Weights of a small mixture-of-experts language model, trained from scratch on English Wikipedia: 4 picks a token.
Below are experts of layer 5 (counted from 0) of a mixture-of-experts language model. Rows are named gate (a neuron's input weights, with its number), up (a neuron's input weights, with its number) and show model dimensions 256-319. Each number is 128 + 24 x the weight over its row's rms, rounded and kept within 0 to 255. Numbers have three digits each.
Before each expert's rows: "gets" lists some tokens that make up at least twice as much of what it gets as of all text. This comes from a sample of Wikipedia text that the model never trained on. Tokens count by the router's weight.

# expert 62
gets: "er", "b", "z", "at", "r", " B"
gate0:147109122111145126084126098144166138105129095115156113124141110126123102137193138134086123126123121142129154141106090130140101122149114179144126123114145164153131148139146131152104184092127081
up0:153133109134082134140164085101145119141089150140141150134126133102135144120142116120107125121122085131158132144163117113145146130107143176111127132172134154109143162101099104163152099106127136
gate1:147099085083164127108111128152153115136093125069126116101138117088137119185143119139141172142119104160107128159108120151117152118113156122089128139108107128162126115090130111112153121166141132
up1:127156124178141131109153171087105158151139077131103163145093125078120152137152148155109140108114116132139145145118075180126120136102173120146135127136121136086161155145111117131130174120135173
gate2:123153130117147116135118109119155156133155078080095118135151146097141149169161117106130153126188124098146127154124095101130114103122160107106144089129127112110131174085121131143121123127111137
up2:102121120170130093097132178096136117098114095078157125143110129122132113096194119170173133157130102166112142129176140112116094139117102152089118136085086151095089159142102165152128125100118139
gate3:098120157133135084142150125123175134167153114168096136137107125099136109123127143149122111133086103123132120098141129148113092084066103156084128118067147168105138121159122106133141108106095179
up3:136145160126121144124103118140148115133093153089138152118122141153114145134155114142118132114131100088075110119113129110150138152133138112132134162190100129123157114113137149132114114117156094
gate4:141143109149093125092095062134140126108099134142154105129116099118076135112162165170085115135139148133159119145140109125129110100113135134119178160134096133118165124124120121154139131139111175
up4:131139145126123130152108146124113174167098101145147093084110084096147142139124125118137108156163152139126105114161104135089163092126149139120119108106096124121146166170111085164134105119168161
gate5:145119135171128100057123119131118167098102068134093140120137126174136129097094140116106138137106093164097121135079137150119112167104165135129176135129135173111134150146139147139136112140164120
up5:124122165137118149117157096108152114109149085100116061126114125097124152120131105119124135132141133145150099127162132142147096124118116104161126132133161142094168146176102159124125148146113165
gate6:079110065118088149124157131126143129139146097117096080109173131148129141117124154128140136140107137144105162138126121090129116099122140130154136140137130133078152086132115089148095168131111132
up6:113110163107150161084118073139109136115143156097134166158108113093109104171132131095151135148102133143142101122104119128128172144120134136127103178192093118095183161113106177105119122103167112

# expert 54
gets: "el", "ur", "ol", "ch", "im", "ul"
gate0:128132111145101114138111105121069145115130137146138147127138134117150092128139166130134123097142081150160157156114122080151143129122139093141126111156148098134158144111111115129154131152157110
up0:152124126159108143136165151131084124103119161157115145129118137151100147154131133149110139109125132178092159162139107165094150139106064162114148164103106106094125125145147169111109124124116125
gate1:122103134123154100125135122123128087148144140162129135137122132141148145118089124161126132129101162137127179098108110136151116125112135147153115139118126130087117137128142126143170112105135148
up1:135122138090112121118116120170114092099163105152077127128123179108110143117078145106093143149137111100129102184151148140119143200117161143126123180160136145126133112145129124175140122152106129
gate2:113088107128131123078118088074115158115148103141175152154147111133161133093134102088128117151136116113130150109168083148153146161088127158139147141112118102160096103100171124111108098144147189
up2:120155155140131148126139119149169115125091139116120124122116118116096126111112133154131153122158134103166139122163176099101142149131141142120146122128156169111150119143110158112153125124110126
gate3:140172145108134138118183126136102133128121128141144132097145155141131145174118140124142146171100122149108132113114128144136163097129139150141161169107126198142165130148138079127148126107167125
up3:082117166119162138140123095152115162109147154145145106108136115089078155127113166131123110131075122141131142096115162133127150064117144160139137157152166079119154124150160084116133108132164084
gate4:136135129161151102139096106148137145119107102083154164125141116140118130123157099157132134159144140103136089134131121110091128110102140156165129115123127059138141144102127089116153134111168143
up4:122141114108106152153102165162152160195147131124126112117135102151131080126099104126136150104087105148127131110143118093134108142133141098168146107138102070114088099093116159126126143124092118
gate5:144182132156122101108160132142109125101146168125118138116158093126122140110126123156117101093110122109171165080160102111129135107145130124082143132113116135160121129105130078186135162156128137
up5:165169145180098113113137097145139086067159122178137108150146123129114177131129069159101107125084130130140167109111118115117152110112133153137142143082078121134125141124168164121127141138114160
gate6:137095138149138117107104107116161110150109080085101115130154144090162151156168096137159113146147140151071123106148104115134136125105170165143127108098125156085116131113112097123150107107115144
up6:142166102106149134157130165094115133125145122114094147131099123136080104116129146149109128153137090126136159135148129130138091136133072105122128120129119101173121167143135135143107135116146146

# expert 15
gets: ":", " =", " |", "==", "===", " –"
gate0:096116032138088153131153127148141101159133122148111103125103099127142104124096113173119170130108103130133119143138121118134088130156118084127163114093170174165146115120158153152164137098124182
up0:121119085115119114118156127150137139159169131167158128127165153152115143103132131110116133142151122188161138127131145127116122144112118138082125083142099143114149124127096133107143140120144080
gate1:121157137151110155136151139094149102116086140132147138145119128135091143127119088154127125121117158168113124148117142114139116115076158099139120132113195140150118134139110139112132161143139137
up1:122143121126112101085147094161127144110090136132119133092130137155148124137114089164142147131129160103136129165135156100104140111117135130119123142118117129117125091163108139109114107138154110
gate2:106159142133141139121108125131148081105068102148120119084133075109091124116116135172131105166126142178150129122173150126137138177177135137123142127103087122100111113095152138133141129131105131
up2:169114110134174126114137129077088114127105144148156118087081100119094109164110162098164148170135151114134166139191155146100115146128089155127132087108142155093137182149123152154145128131114137
gate3:141156132124157132169145114158122122129136170133157111132142111101096113136122114130127152179120097112116176088095123146131179088113115114166138138144145090109138103129138109134117126107134124
up3:142169127137124119147131111117105128152141129133128126110126120092132155141134106146148135063148117091133131145142125150125140105107150073145157148157157102127124136135159114121133127171057095
gate4:123101125145146111123107112098120071148176165160131170118144066143114138079101154109123113129089136084162145135146126154155139112134154113151087126147112118091116122112131143154135112118134113
up4:115171086122102108133132115112113101117129129114152147068094069145150126120086158133100108153147170132143150117154097096141115140101112146131120173132160112113139123109145133154128139136120149
gate5:108141140127103094149094162141116081070117141113114102163090111088124160170131121111089112137143176101123095113149102132134137149143092143120136130125150121139104143142134109136180116135133149
up5:144143145117104092162150132090126116114105133127116161156120168121142118124106148149104117134141113156088131152165116133126118118125088091101096109116127115128117099100151153098187116212094171
gate6:087135095112165132100162178154095123115109108133163129143098130132148093159143118124145121113134124115125123152121127135099120134114147119118107125146154160121121160116136112114176140152121126
up6:124129132108126114063185149132146137143080134133176121145124121127104079187115124139152164138115127141137128103094124103092094123105122135166093121176139175111132110115088103125142148156096150

# expert 40
gets: ":", " E", "°", " Re", "b", "′"
gate0:151116068134132124137143165152120141133152129116123152142119085144183086105108132151115096086107125172139138141137106105118122105129106119120096148174141118096133118168116137120076132136115125
up0:128137127141159148101134104078199152122145134126132112141174147131082146117147140141120125105104095132094114158137154163142099101137145116093168097137102141149132128127132159097132134126114161
gate1:140152123171116141119085122152088161123146118078136121120156127125087062081116119141093106142134140092127127119096130091146132137160151132125146090131146073117153155162140136133148108132170105
up1:110114159108144116098099162157093122106150072131143095102107116154154134156127111107146135064165131129114154096119134092129091140114141142128137127114161157152127155143119099107134126108106160
gate2:121125159134155095113165147141119095115101124102180107126097086082068171122147099159097165141130129154166156125172114078113129121100137143123109095065125109102174136157117139105106161114121116
up2:129106088097102098118179148163130129161162148169137118180108087153141140091152108125065151132123096130164112081131116123157115064109137088154115103109110129113136132166093161110109152120149123
gate3:135126163092138134150098095174101114103116117114162142183096136128161130126137124146070121159122122120170139161113122143150115102119144139141155140107123114127098127111146111166091159086094112
up3:106197138115136185138133121159138113113120115125182132141129123155121135103149113109097140127141104135161142180119155144140098166119152140114133109115183117125109125166148134121114159095129159
gate4:125147108099168127170049148114131127094138135110152121115132126157158134111090145092143127114103128122098166166140143166131163119118119150126116149127115122094148177128127143112154128105141115
up4:142098125127148135140101158124127084114114112130161151140102109147085088154080112152116141158126151169157118100168128124129112089107128148094129114073097133169136098068073130105145140095156124
gate5:111123124105105152096142184164135078144119142145130132182102130088117127055148105155136106111088158156127105128090118150155141105120117179090129122121089128106146123140134149147135132116178143
up5:122129099140106127122115104126136137149117086145112131133114143135129186122130139102122111141144153101141196110198136127114093114146123084127091144076161148152156129076083141152123149126073181
gate6:134148138134145092092104106132130114115142126129099166095149104151118139044092151149124177133119097087163152131132184126124155076111117177116110120125142159086116103107172154150140100121144089
up6:115139162150145137134139133148124123079170095154145107119089087131115123122144167182155107134112125147108124150142106085131130131152107134164124110169109145135092146136151129106078128091108109

# expert 24
gets: "an", "il", "in", "en", "n", "l"
gate0:104156185109123077123108117065106137128140155130114165135156123172144131136152125136157112157142094093137107120106115127101123084128111130106125118121151124123154138104145104149126143119131122
up0:105145144098100111094110135087139126111090107165092109151155115096140115110178147137135133160145104133087136133151153114095162118113120177084116156150121147115136124135064162150110126128117137
gate1:117177155111089127144134134104140146103114107117137144170121141153175141106128108156119152122181143134060140152131095159147102106079161129105176127127149157124145121164165116137155114159113063
up1:102110125162137136141157119136129136172143165173097078124127127095135133142147100103118172158130094137155099168129133123111127093099120167125134120157158123114134132148143138087143106087150090
gate2:115121112109122150084109076148133090162125082136131116098158159106141171160119146094143169123155120147116156143153119104131099154156141147097124102124146091135121133131104128132178166111145124
up2:147137103107160084130125151135128147136120118150117115113179132130123066125165144129089089143158181142088158097128166130139077128106138123134088126126132156094095088139121116117113100124129145
gate3:114126125113138099124110118109133148135124125133143133127137152156141119176092122117126148199151144148116129148129140116163158127134143124132155101144155136123166093129123097141153123131166120
up3:117131105118103134166164105104137116112085132158092111119114083104134136142117120162180126158126128137137104112133150121097080113153117128127122100158132155180117158156158150088159127110133102
gate4:148116093096141126179106159130139126088177116120158145104133125136135085151134122071152088112130159140132120088122165117143148112158125106150110128126083125099108116110135148117136137142131135
up4:117149137150123127131141117160121126168116145143123158115119144109153120145132082149131174145160065147123135053122128087165107103091117097116171085149124087136135160107148133118150106120146097
gate5:143141121132155139122155157120120158148089176091126162147088088186159112114155110103121172145147166110106172119147139105158102095114114096112081088113147147153144142122143091109120138122131151
up5:152132115161114080096089085103101151090146118155094127116118127109124140082135136091132064117138110141125123151126109125133079115159118118171186125084081139140099128116096124133172148136159130
gate6:146152170146116123108116130143167099102099132103124192126166150161116140129110141133126160099118111107156115102132129163117152129138074153131113141125143091104118130136117131125118184117151128
up6:141119146143139141114123120146121115102147141128157132104142139121115148190104114150087099119156190150107134079113150161139127154136143111178104136155112112152181158095079144133105165140123154

# expert 13
gets: " |", ";", "|", "-", "°", "---|---|---|---|"
gate0:141124146155137105136092146136201103170122159153117165137134144120085125105150118113136165079122137126123137130071116151088124143100154167166102087117143134134111144126132136141125101163111127
up0:122119082114096078105136147165099128080109087090122109119163174147122148134155126130107126138117131139151096089158166157114125130141137126113139166116094128163079114151129140073117142160129130
gate1:124071183102123148145163070110143124063136114083176109152154117117114091147112143165144138098115110124128158131113134113158159140092102136177119112119110106169122145118124066171180150151102135
up1:128142086136097099129129158116155126104152149129138082115115155093130136102146119187130143120153141119127063113124128133136121097130171131154122131108112121143173132119147086114139123165145115
gate2:123144143112132129130140121144112184155095128094148108109125172099113167152151126145154100090139139147131173146103129155139163089161180155157133115144136086148102143130111130175129109104122131
up2:124104116126121108120123167104113108148135166145081130131113111124087123090107126105108077160153156127100101158121142100117110098117068146113089086175115153120090113151139140111155121144112126
gate3:125146108076115101160090148128151144131130158108167085080110144110077104090163123117090142104132157145210098104116149133153126166120141174107155114098098125135138122167103178110134141180096141
up3:130127118103119139121122128147115108113168151150133110178204122088179116094143146109159093108129070110152140109117156110164093105134089126129157132149106149145143140138083139130098126078175121
gate4:120131136094106112048096150126137112096067097124121097157119151101110122125126117112090160162151125140100134140137160108149115119119108139128100118133109155170117126075100134106125137125135166
up4:094108149158122116191100101116133124135120153117147156162104148121158122194137139124161123124140132124145117109140131127113087142164156082099148152148109097100100168170115149119163101114117163
gate5:135156129104158096110111124130138141167109115149137106093138115094113158135141118128143123118131145101150162060141119106105080124132144152151150091127126128139111150140115122172127104130086147
up5:151118144150147166129113146117031133082114126160095165121148109137119132039132134154146132117148105146110171130118096183133147106135143190106150109132157133173110158088111145144128096165128104
gate6:128130118132099116084144135132128153120080123154145128151155094160152145100120148159094103132102134173091083160134145158129059108114104107109099135155172103169119117118115125149147141121133170
up6:171133128157103157154140121118050141151106117138168112118137121155084143111122144106148100174181106173081122128134122165143145145090112148167124175160132124141143151112134090131117134148162164